From a checkpoint of a small mixture-of-experts model trained on Wikipedia: width 384, vocabulary 30723.
Below are experts of layer 7 (counted from 0) of a mixture-of-experts language model. Rows are named router (the router's row for the expert), down (a neuron's output weights, with its number) and show model dimensions 256-287. Each number is 50 + 12 x the weight over its row's rms, rounded and kept within 0 to 99.
Before each expert's rows: a language model's description of what the expert responds to; "raises" lists some tokens whose logits its average output raises strongly, later layers aside. This comes from a sample of Wikipedia text that the model never trained on.

# expert 60
What it handles: Dashes, plus or minus signs, bullets and small numbers filling table cells and results, such as —, •;, ±, 0.01.
raises: " to", ",", " ", " and", " in"
router:63 49 45 67 67 43 39 43 62 47 29 33 45 52 53 58 62 45 44 44 33 58 54 33 40 50 60 61 47 72 37 39
down0:72 49 51 43 37 54 58 35 45 40 56 46 72 37 55 34 57 58 50 42 69 65 52 46 42 38 37 65 71 50 63 25
down1:53 51 54 51 48 45 52 47 54 64 55 74 62 57 46 47 78 55 47 55 40 41 53 52 66 49 40 72 69 58 66 34
down2:56 51 40 66 57 57 46 54 39 38 54 49 36 36 48 46 49 57 56 47 55 75 55 64 50 47 56 35 27 47 72 45
down3:53 61 54 50 64 54 48 58 49 44 36 32 39 57 41 37 38 34 74 59 62 56 67 49 63 59 44 50 39 61 48 41
down4:34 39 60 53 42 48 43 23 67 22 48 68 83 47 30 41 58 48 57 46 24 38 44 47 62 54 67 59 70 49 68 36
down5:30 45 40 59 59 36 40 36 49 49 52 60 38 51 56 76 46 50 61 68 46 77 58 44 56 60 38 54 48 64 12 55
down6:17 32 49 53 50 53 32 51 59 54 36 36 58 51 65 44 19 52 40 13 42 53 34 71 36 61 63 46 64 50 57 59
down7:48 48 64 57 65 62 49 32 15 28 34 43 61 37 44 46 56 50 29 48 45 50 38 50 43 41 55 45 39 57 48 31
down8:26 39 41 31 55 43 52 63 55 46 63 50 46 57 47 67 32 60 46 41 49 64 40 45 41 62 51 49 55 45 26 42
down9:51 57 67 39 27 52 53 41 49 44 43 47 20 28 77 84 36 54 63 60 56 57 38 26 53 41 31 50 69 27 65 56
down10:82 53 68 68 36 58 52 54 50 59 49 51 89 49 63 64 69 63 37 51 53 49 35 72 63 60 50 39 52 35 63 60
down11:36 59 45 37 52 56 59 54 46 44 64 48 39 60 51 47 50 41 52 43 69 48 58 41 35 48 44 33 59 32 51 63
down12:25 45 62 48 45 51 60 46 74 61 19 58 44 39 29 64 46 38 49 39 70 49 63 60 52 52 43 66 80 57 57 46
down13:33 68 47 57 44 63 42 37 52 62 35 41 71 38 21 37 57 50 56 51 35 48 66 25 67 60 42 51 67 59 69 56
down14:61 66 61 46 50 35 58 33 42 54 57 58 55 37 37 41 44 76 48 57 56 67 60 54 59 37 61 44 62 37 67 63
down15:48 52 41 50 46 34 45 54 63 46 55 67 40 59 47 30 72 61 54 56 35 35 45 70 72 45 52 45 61 48 33 62
down16:48 61 45 51 51 57 12 40 70 48 54 59 61 68 59 38 50 50 49 39 63 66 52 49 71 47 56 42 52 36 42 29
down17:57 48 46 60 50 27 44 45 49 79 53 51 32 43 63 45 53 41 40 57 34 63 46 57 47 50 38 50 44 65 52 58
down18:32 55 59 37 37 56 41 52 37 49 56 72 32 44 44 47 53 81 56 59 51 44 56 48 47 30 43 59 49 60 58 49
down19:61 36 63 35 35 57 71 62 58 51 46 24 38 57 61 44 58 27 51 69 40 40 44 39 52 41 55 37 58 26 56 52
down20:39 52 36 41 31 75 48 46 48 77 38 65 58 29 48 44 44 59 62 54 24 65 41 42 56 36 35 51 26 58 70 26
down21:35 73 57 54 62 64 48 56 62 47 56 60 55 41 55 54 48 42 55 73 43 32 59 46 57 60 59 55 27 34 50 34
down22:45 41 53 61 38 59 56 58 55 46 59 25 68 44 53 37 56 72 61 50 60 77 59 74 66 48 56 48 49 53 57 52
down23:59 66 42 51 46 41 39 43 46 59 53 60 57 14 42 47 53 57 51 47 68 58 52 65 57 55 63 82 67 37 46 42
down24:55 66 61 56 75 57 37 51 57 37 65 60 52 46 47 31 52 63 51 38 57 44 65 53 53 23 57 60 46 43 33 40
down25:45 30 61 38 43 47 46 50 53 52 73 59 51 50 63 52 22 49 42 70 59 58 47 40 51 68 41 53 43 66 47 33
down26:49 44 70 41 31 70 74 58 48 70 43 37 60 68 69 40 56 54 63 50 58 37 45 53 50 60 45 49 48 36 49 40
down27:34 55 52 51 51 72 57 53 54 46 70 53 36 56 34 68 61 56 56 68 49 59 36 51 56 61 63 49 56 43 53 62
down28:41 54 62 73 20 65 41 54 67 58 51 60 36 37 43 42 47 33 62 59 36 48 54 50 32 34 57 41 57 48 48 65
down29:64 51 59 48 46 53 41 58 37 71 52 43 65 42 52 42 42 45 82 59 48 61 39 47 48 40 69 58 58 45 49 35
down30:38 52 41 60 59 60 55 54 50 61 45 29 57 44 48 53 63 63 42 26 50 41 40 53 60 51 61 74 54 40 69 68
down31:44 66 58 50 56 58 43 48 52 47 70 48 26 72 66 49 36 31 64 44 43 22 37 43 57 48 47 46 56 56 57 36
down32:51 40 44 71 38 49 51 55 38 59 56 40 46 68 49 75 63 77 42 54 35 46 58 39 26 45 58 50 47 55 57 62
down33:45 63 36 57 43 49 50 56 50 75 45 75 58 61 57 64 41 51 66 40 56 55 72 62 38 51 51 68 39 48 29 71
down34:51 59 69 38 51 53 53 51 62 42 66 65 34 36 45 48 39 51 50 43 50 45 46 42 71 65 50 52 27 48 48 39
down35:17 48 59 55 71 63 36 60 27 69 51 65 53 64 35 47 38 43 50 48 52 27 62 59 52 57 73 30 37 41 51 79
down36:58 63 53 41 55 46 47 48 49 44 52 63 47 50 70 59 52 36 42 65 70 56 29 39 56 72 40 49 42 67 39 56
down37:66 53 48 38 66 68 65 52 34 29 63 54 45 42 60 53 42 48 63 34 36 46 62 54 44 51 62 58 46 60 31 29
down38:53 54 60 32 50 22 67 52 76 75 49 43 17 51 50 49 56 23 44 42 52 59 42 48 55 44 39 61 70 47 53 51
down39:41 51 49 39 62 53 33 40 66 40 53 47 36 44 50 71 76 48 34 36 54 51 42 47 54 35 72 35 48 59 67 46
down40:46 59 74 56 38 39 57 22 43 38 44 43 56 54 47 47 41 47 11 36 52 51 64 66 51 42 54 36 50 36 52 61
down41:47 51 22 53 33 27 73 43 36 59 57 51 52 42 36 50 51 33 74 52 59 57 38 43 71 48 53 50 43 72 31 60
down42:48 58 58 43 70 50 53 70 36 80 69 44 43 70 66 46 56 39 65 58 62 47 69 38 47 48 35 41 63 62 45 50
down43:63 56 52 50 51 60 55 50 84 40 52 56 72 37 52 65 61 48 41 62 66 52 48 49 36 45 33 65 60 62 66 47
down44:33 45 59 60 52 56 44 45 73 73 62 46 48 38 30 55 48 50 57 44 52 69 39 35 64 49 40 52 67 32 51 48
down45:67 34 33 58 60 37 52 62 45 47 31 53 47 48 64 49 42 75 51 35 43 58 43 38 55 65 37 56 30 33 43 54
down46:54 27 39 45 46 45 28 38 51 58 37 43 64 46 40 64 48 24 59 57 35 44 47 52 63 31 51 56 46 52 43 67
down47:34 57 29 62 62 49 50 49 43 51 53 82 51 43 54 50 60 22 56 56 68 41 54 49 28 30 69 73 36 56 51 41
down48:55 40 72 41 32 40 33 33 56 49 84 43 42 50 56 46 31 62 44 48 58 59 38 48 48 49 49 49 43 42 65 56
down49:74 71 47 60 59 39 58 44 42 61 27 79 47 30 51 61 49 36 57 48 56 60 56 55 52 60 61 37 62 61 35 36
down50:60 41 40 42 43 59 48 55 43 59 50 42 75 31 55 43 50 46 48 42 48 27 65 45 31 60 56 64 47 52 61 57
down51:67 40 42 56 54 65 51 58 38 42 41 56 26 41 25 33 59 47 30 50 43 31 45 44 56 39 35 63 33 44 78 49
down52:29 51 52 40 48 41 33 77 34 66 56 55 48 45 35 44 33 40 33 54 47 37 26 51 68 44 32 54 37 39 61 45
down53:45 20 57 38 29 47 82 46 36 22 60 45 42 38 53 49 40 47 62 30 63 44 40 64 49 38 55 45 41 53 62 39
down54:72 36 69 68 46 46 70 82 09 39 62 67 67 55 45 26 28 67 39 43 50 41 34 43 34 60 45 62 55 39 29 59
down55:58 62 45 59 53 39 40 34 39 65 46 43 34 58 65 51 47 57 65 48 36 54 61 42 75 57 63 49 61 74 72 42
down56:53 59 51 49 81 54 68 59 62 61 29 53 59 52 65 46 51 50 61 40 42 57 54 63 49 65 56 49 37 49 45 48
down57:60 72 49 44 40 43 47 55 78 46 58 64 70 52 53 35 56 41 44 57 56 58 36 45 64 35 67 53 57 40 47 32
down58:30 31 46 54 38 39 69 41 46 62 51 39 52 54 29 52 43 44 67 62 57 54 43 74 46 26 61 69 42 47 56 62
down59:20 53 40 43 59 57 48 34 35 49 47 66 59 46 44 43 36 54 57 58 45 64 42 42 43 57 82 56 50 36 46 38
down60:32 56 39 53 47 62 56 60 45 66 52 45 36 55 49 43 39 42 65 43 44 49 51 50 29 46 33 50 52 51 59 59
down61:52 51 61 39 52 71 56 55 38 53 62 51 57 70 50 58 48 66 44 43 60 32 57 46 57 56 63 64 46 45 45 58
down62:44 38 41 36 35 59 65 60 48 52 51 56 49 57 60 47 60 44 33 61 40 59 39 42 61 42 37 58 48 43 25 57
down63:42 41 61 46 41 40 39 40 50 43 44 55 35 56 48 69 46 39 74 55 44 38 62 32 54 38 74 62 63 50 41 68

# expert 46
What it handles: Tokens inside parentheses, such as abbreviations, codes and numbers, plus byte pieces of Thai, Arabic, Devanagari or Japanese script and coordinates.
raises: "i's", "a's", "er's", " v"
router:35 39 49 61 52 53 49 48 51 43 29 62 53 60 60 62 45 52 33 36 48 64 61 42 30 67 67 65 53 63 40 41
down0:79 56 51 49 74 69 53 58 53 40 53 62 76 53 40 46 46 66 51 46 48 40 55 59 60 57 45 45 28 49 46 53
down1:49 39 58 61 50 49 53 58 58 50 43 40 45 30 55 61 53 55 30 35 49 83 70 58 46 44 57 34 75 33 46 38
down2:43 48 70 58 50 54 28 43 55 43 72 43 37 69 43 49 39 79 64 47 72 20 46 53 43 52 58 61 40 40 48 36
down3:46 47 35 44 52 49 42 74 42 80 53 44 63 31 33 55 41 40 44 48 69 64 39 32 28 45 71 56 53 48 47 46
down4:54 60 32 48 49 30 47 56 43 48 34 62 68 55 52 53 53 46 63 57 70 41 53 48 50 48 47 50 63 67 52 65
down5:50 65 53 43 43 39 57 30 42 21 69 60 26 40 60 72 45 22 56 37 70 42 45 41 53 69 43 58 28 48 39 52
down6:57 63 35 59 51 49 49 60 45 38 40 51 48 70 56 51 39 43 48 53 47 66 49 42 50 55 46 26 49 56 50 47
down7:51 64 35 44 44 36 40 22 64 36 64 56 55 41 38 34 46 48 49 58 66 40 48 22 33 69 58 56 46 40 55 66
down8:55 61 54 51 31 43 79 69 30 40 50 49 45 30 62 46 49 61 38 42 53 39 50 49 44 64 56 47 44 46 64 44
down9:51 56 43 62 61 61 62 37 57 45 26 46 53 31 48 55 38 44 38 30 52 60 63 50 57 44 53 31 44 70 47 59
down10:58 71 66 56 47 19 54 40 60 50 61 48 54 51 56 32 43 35 61 48 62 60 52 50 56 64 59 48 51 61 50 37
down11:63 40 31 47 40 54 57 66 55 68 59 54 45 38 66 53 57 63 58 68 54 35 55 55 34 52 24 68 56 55 50 60
down12:51 63 46 37 36 69 44 39 75 58 46 52 65 48 45 54 80 69 41 46 64 45 60 57 36 41 63 48 67 52 46 54
down13:50 46 71 60 32 42 65 47 37 64 74 48 63 39 60 56 36 66 42 49 58 51 50 68 58 58 60 41 31 59 45 60
down14:47 63 49 46 54 42 26 53 41 57 54 71 58 35 66 48 61 52 31 68 53 81 59 58 47 60 59 46 59 34 51 60
down15:58 66 65 43 68 30 41 55 53 59 57 26 54 43 51 52 65 50 64 47 31 54 51 51 51 52 42 44 37 45 22 58
down16:47 39 36 35 53 35 41 59 61 25 49 47 23 46 37 46 48 35 50 48 64 51 51 49 44 53 60 49 52 34 41 40
down17:86 42 65 40 31 52 25 56 33 34 54 52 43 46 41 47 38 39 36 39 40 37 46 57 43 44 51 76 42 39 47 45
down18:32 67 47 48 40 59 65 65 46 50 45 41 61 47 60 25 63 61 42 52 37 56 52 63 72 48 43 67 60 47 50 41
down19:42 71 70 66 53 38 38 48 46 47 38 50 31 44 56 56 59 56 66 34 48 49 64 42 44 49 58 38 63 34 57 50
down20:37 29 46 34 46 42 75 64 71 38 41 36 48 43 53 36 58 40 24 53 60 33 50 50 42 24 32 65 50 42 46 40
down21:56 49 72 41 47 65 79 58 60 27 49 71 38 52 49 44 38 74 32 46 59 44 54 46 52 36 59 51 49 59 69 48
down22:48 13 52 40 52 49 69 60 56 38 61 55 56 72 43 42 34 37 50 35 42 46 33 69 26 57 54 46 59 64 64 50
down23:59 42 36 32 38 48 61 67 45 63 44 41 72 25 42 36 40 31 61 45 52 27 32 40 34 37 48 62 36 60 45 61
down24:59 35 43 66 49 63 48 49 69 36 43 51 49 70 36 35 31 57 52 44 55 66 60 44 56 60 60 37 42 41 52 50
down25:61 59 62 69 47 49 42 58 53 44 30 34 74 64 68 50 39 61 53 41 51 50 42 40 52 22 41 75 43 42 42 39
down26:37 45 56 47 41 48 55 61 55 63 50 84 44 72 38 30 45 41 58 44 39 39 47 53 49 26 34 46 54 47 45 47
down27:52 55 39 22 58 33 51 38 66 51 44 62 39 61 71 49 49 48 65 69 50 66 49 49 64 58 19 57 54 56 28 46
down28:68 63 47 58 53 63 63 43 53 46 80 32 44 48 47 41 50 34 60 40 51 36 57 54 59 31 38 51 63 48 51 47
down29:66 26 49 36 49 35 35 43 45 39 42 48 46 46 69 53 48 46 43 43 68 48 71 36 47 54 38 55 28 60 26 52
down30:41 50 68 39 50 48 69 45 26 50 47 30 46 48 57 50 53 32 52 59 63 42 31 68 43 49 44 40 44 46 55 51
down31:45 46 58 33 35 43 46 65 33 34 46 47 50 59 40 28 45 31 46 49 50 56 77 48 49 42 39 46 30 62 67 53
down32:60 64 54 34 66 45 66 53 57 62 38 48 37 67 41 41 40 40 53 51 47 46 50 69 50 45 36 47 55 58 57 46
down33:30 51 38 67 36 48 46 65 53 37 65 64 48 37 72 42 43 50 51 51 64 36 53 42 38 43 62 45 52 52 46 51
down34:32 54 47 46 59 53 43 48 31 65 35 42 46 78 46 57 66 33 44 22 60 51 47 41 36 68 41 60 58 53 62 46
down35:41 43 53 53 60 51 40 41 34 52 58 34 55 47 32 44 37 55 63 46 46 66 49 40 33 49 47 41 65 54 47 59
down36:31 62 19 31 59 25 45 49 34 40 36 26 27 40 58 52 45 40 25 35 46 67 68 60 62 44 30 62 54 47 66 76
down37:42 59 44 44 62 49 57 34 62 51 14 45 40 28 44 43 51 34 56 39 41 35 73 45 45 34 38 42 25 63 50 46
down38:37 64 71 65 68 60 39 21 35 23 57 70 27 49 47 70 49 41 35 60 55 47 28 59 64 43 29 42 57 54 34 46
down39:49 60 36 51 56 41 18 45 60 29 97 47 34 71 42 60 46 29 47 67 57 68 69 47 35 55 46 55 31 55 45 32
down40:52 44 56 44 56 53 90 45 51 48 59 34 41 55 68 49 65 43 40 60 70 51 40 66 44 68 40 51 53 37 52 59
down41:29 69 52 58 62 37 41 66 51 54 55 48 47 60 64 42 58 53 58 59 61 21 43 61 55 38 42 61 48 21 49 52
down42:66 62 46 39 49 50 53 56 47 58 65 58 15 25 45 63 72 37 64 73 62 54 64 27 47 58 59 53 44 54 72 36
down43:53 48 56 37 28 33 62 51 41 31 34 56 43 47 61 45 48 25 52 36 69 49 80 45 43 40 57 27 55 31 26 51
down44:34 49 56 39 49 53 60 53 74 56 33 36 62 71 43 40 75 56 32 47 58 50 40 28 51 40 52 56 41 62 48 52
down45:38 61 60 46 69 78 36 57 51 50 45 46 64 21 63 42 47 66 47 55 37 43 54 44 68 53 51 50 48 39 54 49
down46:35 59 47 30 34 67 48 64 52 77 41 50 23 31 50 55 58 66 59 58 51 51 41 53 29 44 36 65 31 37 81 47
down47:58 47 40 71 62 31 57 32 59 44 50 66 44 54 32 41 48 51 53 43 61 45 56 68 64 49 40 41 66 48 55 69
down48:51 54 53 58 49 65 63 51 39 36 34 42 52 54 36 30 47 68 35 49 58 49 57 56 52 41 71 41 40 32 35 65
down49:51 40 43 47 46 53 51 33 35 59 33 51 44 55 27 54 43 37 44 47 30 45 61 43 33 74 52 54 52 63 69 55
down50:73 44 34 41 41 37 32 55 54 79 59 71 34 30 44 56 49 57 64 58 45 56 51 47 56 54 60 48 50 40 71 58
down51:54 46 68 45 31 62 34 56 45 44 52 76 64 51 49 56 55 60 60 48 60 36 65 59 61 23 43 36 64 43 59 56
down52:62 46 53 46 62 56 47 57 53 50 63 44 67 54 38 45 45 53 50 25 35 31 53 47 57 40 35 54 35 59 22 36
down53:40 65 35 33 66 42 50 49 56 15 63 41 38 55 41 48 45 33 41 53 60 60 46 32 40 52 50 65 50 53 67 52
down54:52 68 36 80 60 50 34 48 41 53 44 61 50 60 53 53 43 39 63 27 50 49 51 39 47 50 59 67 66 53 50 61
down55:50 51 50 44 51 54 58 48 52 48 40 35 34 27 47 66 57 46 82 49 50 61 43 42 47 62 37 21 30 64 51 53
down56:73 58 51 62 51 40 63 27 29 53 37 48 57 42 24 67 51 47 59 61 26 39 45 38 54 44 37 71 43 47 81 59
down57:55 40 39 64 46 65 43 40 42 27 40 66 30 64 64 68 45 36 33 51 50 38 38 39 73 72 54 32 62 44 75 53
down58:31 52 70 40 34 45 46 48 42 51 44 34 34 63 31 52 58 49 28 69 45 30 77 55 54 52 51 65 25 70 58 37
down59:48 66 71 50 63 34 40 50 59 55 25 42 68 41 48 45 55 48 52 48 69 53 50 68 61 48 72 51 44 34 52 48
down60:36 54 42 52 46 48 40 42 60 53 74 45 31 53 40 22 65 46 52 52 26 34 63 54 61 66 33 52 44 38 51 50
down61:56 46 61 48 46 15 32 34 56 44 60 57 74 54 52 44 53 46 51 41 56 49 42 44 59 78 57 48 40 45 51 45
down62:61 62 30 48 56 41 80 59 62 36 52 80 51 49 38 35 68 63 54 59 57 41 55 63 27 37 27 43 29 27 69 54
down63:56 69 49 57 60 35 60 55 51 43 48 47 40 57 64 48 54 65 50 40 39 40 45 45 32 59 36 38 59 54 30 46

# expert 44
What it handles: Decimal points and thousands commas inside numbers in tables and coordinate lists, plus acronyms such as JPL, CPI and MPC, e.g. 33.974722°N.
raises: "197", "196", "199", "198", "195", "201"
router:43 49 41 53 44 58 66 47 51 55 43 59 31 76 52 60 55 44 40 42 44 55 63 45 48 55 58 54 46 66 36 41
down0:56 53 66 57 44 48 35 33 47 20 59 60 57 48 52 58 50 40 51 36 47 58 30 43 47 63 51 31 55 18 49 49
down1:45 70 50 47 54 48 45 53 44 51 45 57 63 48 38 29 55 41 57 62 58 39 58 69 55 52 34 21 34 47 70 58
down2:45 82 48 58 45 64 62 38 59 46 64 53 83 73 34 45 38 58 27 27 39 37 41 37 53 55 59 38 66 74 47 35
down3:60 60 54 44 47 45 40 42 58 60 06 55 51 59 73 61 54 48 58 46 46 50 72 62 70 38 54 57 53 47 51 47
down4:53 72 49 53 44 41 43 65 39 58 43 46 90 47 57 67 48 64 47 49 66 36 48 58 47 52 53 51 60 66 43 49
down5:58 35 52 47 37 61 60 48 14 58 39 51 73 48 58 53 55 51 57 88 75 50 59 41 37 57 44 28 74 55 42 57
down6:42 50 48 33 45 48 73 55 58 59 36 55 74 38 44 41 34 46 58 69 47 60 61 70 52 45 67 59 29 59 41 53
down7:59 49 43 49 50 53 53 44 47 69 34 61 51 37 38 36 46 64 64 48 78 21 59 56 48 39 54 66 33 52 48 33
down8:53 36 44 39 66 53 45 62 43 64 50 43 68 64 58 51 52 64 43 45 55 59 61 72 67 38 36 45 49 39 30 49
down9:57 56 53 66 57 55 43 59 60 64 69 36 21 65 32 58 40 36 53 54 40 48 51 46 48 52 56 62 40 45 64 63
down10:44 77 49 62 44 47 44 69 45 51 43 17 62 35 38 41 50 51 75 53 32 65 35 61 54 72 62 21 51 50 68 36
down11:31 46 45 51 45 40 62 42 63 61 61 40 57 56 45 62 71 30 62 43 38 33 68 57 39 52 48 37 34 40 37 55
down12:80 37 53 49 47 60 50 54 67 40 75 58 39 74 62 53 55 58 52 44 65 51 48 52 42 68 52 57 53 53 62 33
down13:72 31 48 57 46 48 57 66 48 56 73 40 61 60 45 42 49 28 28 41 40 53 50 56 58 34 67 53 29 32 46 68
down14:56 45 60 51 30 57 50 40 37 32 48 49 45 53 24 45 56 54 62 56 38 44 53 51 46 30 42 30 63 56 46 49
down15:37 48 44 31 47 51 49 64 38 38 22 43 34 65 61 61 51 73 58 38 52 40 48 35 44 52 63 59 40 39 63 48
down16:32 39 45 34 45 37 56 52 36 47 66 43 54 28 54 23 42 42 70 49 47 36 49 62 55 56 33 29 35 45 65 44
down17:57 77 32 55 64 49 58 46 52 51 63 49 56 43 58 40 42 21 39 61 53 50 40 71 49 32 30 64 64 64 53 69
down18:73 49 71 63 52 52 58 38 72 52 50 53 72 58 41 49 45 46 60 49 35 50 45 35 60 59 48 50 39 59 39 31
down19:45 56 26 52 62 61 51 59 28 44 57 21 24 27 30 43 35 38 56 28 43 47 35 35 61 42 52 27 39 49 71 62
down20:45 36 37 44 26 32 44 67 44 46 63 44 41 48 63 41 49 31 37 80 61 56 57 52 58 41 47 40 58 45 53 42
down21:62 60 34 65 49 50 46 50 32 43 55 67 47 50 43 35 54 62 81 40 63 44 61 53 65 31 52 57 62 59 49 49
down22:48 49 52 42 50 67 61 63 39 39 52 38 74 27 57 51 45 60 40 44 43 63 62 50 56 53 38 63 44 61 40 46
down23:82 29 41 65 48 50 59 55 45 49 55 49 51 44 44 39 44 50 59 50 65 61 44 58 55 50 63 47 49 39 37 36
down24:41 21 61 47 57 65 46 52 34 54 52 48 47 67 15 67 58 63 57 65 50 45 41 44 62 74 50 67 37 69 46 50
down25:42 41 41 65 45 47 56 44 36 39 55 33 56 45 42 59 70 60 32 51 40 76 54 49 61 52 51 69 65 54 51 54
down26:65 47 52 54 57 54 62 52 38 41 60 51 48 45 63 48 39 31 53 52 58 59 47 48 51 58 75 32 49 59 41 63
down27:45 65 53 64 47 43 50 52 66 45 65 44 87 59 53 57 65 54 23 58 50 56 45 53 43 45 63 69 41 31 58 67
down28:43 65 62 51 36 69 34 54 55 41 44 43 57 52 69 42 70 38 57 39 52 53 45 52 45 44 43 48 53 34 55 40
down29:53 50 54 64 36 44 60 50 47 38 41 51 33 56 67 80 48 53 53 61 48 59 42 34 38 31 35 60 73 67 58 41
down30:80 51 42 56 46 51 66 64 44 43 59 32 39 52 38 47 72 67 39 35 39 23 56 59 45 20 51 47 56 49 63 60
down31:24 63 80 47 79 44 40 63 53 52 56 61 31 36 45 42 60 48 48 54 27 30 45 65 52 47 32 27 49 68 51 31
down32:34 44 27 71 49 58 46 51 60 66 59 54 34 39 50 64 49 56 87 63 55 54 45 53 54 29 44 56 48 42 71 44
down33:60 49 60 56 43 37 57 53 43 46 65 66 34 72 59 43 43 52 60 56 58 49 38 49 58 58 31 37 49 38 21 54
down34:71 66 68 60 57 54 51 54 28 70 62 64 45 74 45 45 53 56 56 44 60 56 63 47 57 52 25 46 41 21 52 59
down35:43 47 51 44 63 34 43 22 67 74 53 60 26 46 69 40 56 33 24 56 29 63 40 54 71 36 23 62 44 56 50 45
down36:63 59 57 72 44 60 73 44 45 53 32 34 48 65 35 47 60 47 46 27 41 48 32 55 67 32 48 46 27 60 31 77
down37:75 23 43 53 52 39 39 46 68 37 69 46 43 29 54 52 72 54 44 58 43 69 46 39 40 74 57 46 62 37 54 65
down38:24 81 68 55 35 44 59 44 44 60 61 28 44 49 63 39 45 63 61 66 37 50 57 67 26 42 64 46 30 40 51 58
down39:53 51 43 43 53 31 41 69 51 55 80 48 35 42 46 40 57 28 66 49 37 63 53 60 32 55 29 40 62 45 53 42
down40:54 63 36 46 59 42 30 51 53 47 45 61 61 36 37 44 57 72 53 50 39 47 71 59 41 46 45 63 67 42 50 46
down41:40 63 72 69 48 41 43 41 23 59 48 55 35 38 52 49 57 45 51 53 44 44 46 40 51 51 42 63 44 60 65 64
down42:74 28 69 56 62 40 39 46 69 46 63 22 60 58 49 82 54 59 49 46 59 53 59 75 39 48 70 50 48 48 41 58
down43:55 53 38 48 46 61 32 45 60 59 53 62 33 56 57 66 46 60 45 32 28 50 62 48 37 51 67 45 53 51 36 49
down44:37 46 37 32 57 45 56 40 48 55 53 50 28 33 36 49 49 72 54 71 74 47 56 62 48 31 47 31 58 44 40 37
down45:75 59 48 49 48 40 50 63 53 72 40 43 61 39 45 48 58 29 54 45 39 52 25 67 33 38 50 43 74 64 66 45
down46:52 87 51 50 50 59 40 46 66 49 19 37 45 65 37 51 48 48 34 35 55 20 53 44 38 57 42 23 57 55 69 46
down47:36 48 39 71 71 59 41 53 57 51 46 47 47 55 59 64 66 63 55 39 50 65 58 65 51 44 47 33 49 31 73 67
down48:35 52 68 34 45 39 32 48 64 65 49 59 60 55 50 48 60 38 54 61 56 37 40 29 50 48 30 49 38 48 71 31
down49:55 51 49 51 62 40 63 42 58 42 36 41 60 70 52 25 24 58 59 47 57 35 57 37 40 41 40 46 49 50 71 47
down50:47 45 46 47 44 36 53 44 43 42 42 61 37 60 59 41 42 32 47 41 47 45 38 35 42 47 56 51 57 54 22 44
down51:40 20 60 45 48 44 32 34 55 71 58 46 60 58 58 30 48 50 46 45 46 52 60 77 40 58 61 36 63 45 39 48
down52:57 66 45 59 50 67 81 48 58 41 58 59 65 58 65 72 47 46 29 54 55 36 58 61 67 44 41 45 50 60 47 49
down53:58 50 62 55 11 61 40 22 62 73 43 76 47 51 68 21 31 60 52 59 47 69 72 46 48 55 59 49 68 56 47 38
down54:44 42 37 55 36 48 56 24 34 58 99 37 63 34 47 59 50 45 50 46 31 72 53 36 68 60 45 57 79 44 46 51
down55:37 53 38 49 44 51 50 56 61 53 67 59 36 45 65 55 67 34 76 60 25 51 41 64 51 53 53 33 56 46 34 71
down56:58 37 51 47 53 24 43 45 38 67 42 52 70 40 54 75 42 51 55 49 62 48 50 59 50 40 49 44 49 29 42 53
down57:43 71 53 48 43 52 52 64 58 21 55 65 45 68 41 43 34 36 27 42 16 33 45 41 44 64 64 28 60 56 52 33
down58:23 32 46 45 51 43 37 33 43 63 58 35 54 31 32 39 74 46 37 55 62 52 68 76 62 57 51 44 40 61 43 65
down59:48 33 37 55 50 51 55 48 30 69 30 43 66 65 47 32 47 42 40 44 34 33 44 39 25 61 55 69 35 60 45 36
down60:42 54 55 22 21 28 30 58 44 45 38 54 47 43 48 59 42 67 39 68 52 47 61 63 55 56 40 51 59 59 37 56
down61:30 35 70 69 67 55 58 36 40 25 52 54 45 42 62 50 51 50 77 51 54 57 56 52 36 50 43 62 35 53 61 85
down62:32 54 28 33 60 46 44 41 38 56 41 53 63 31 45 59 59 59 52 43 72 53 68 49 48 40 45 58 43 34 54 32
down63:45 54 48 57 52 41 55 42 31 54 42 42 92 54 33 49 31 46 57 41 38 45 36 62 42 53 63 51 43 48 30 45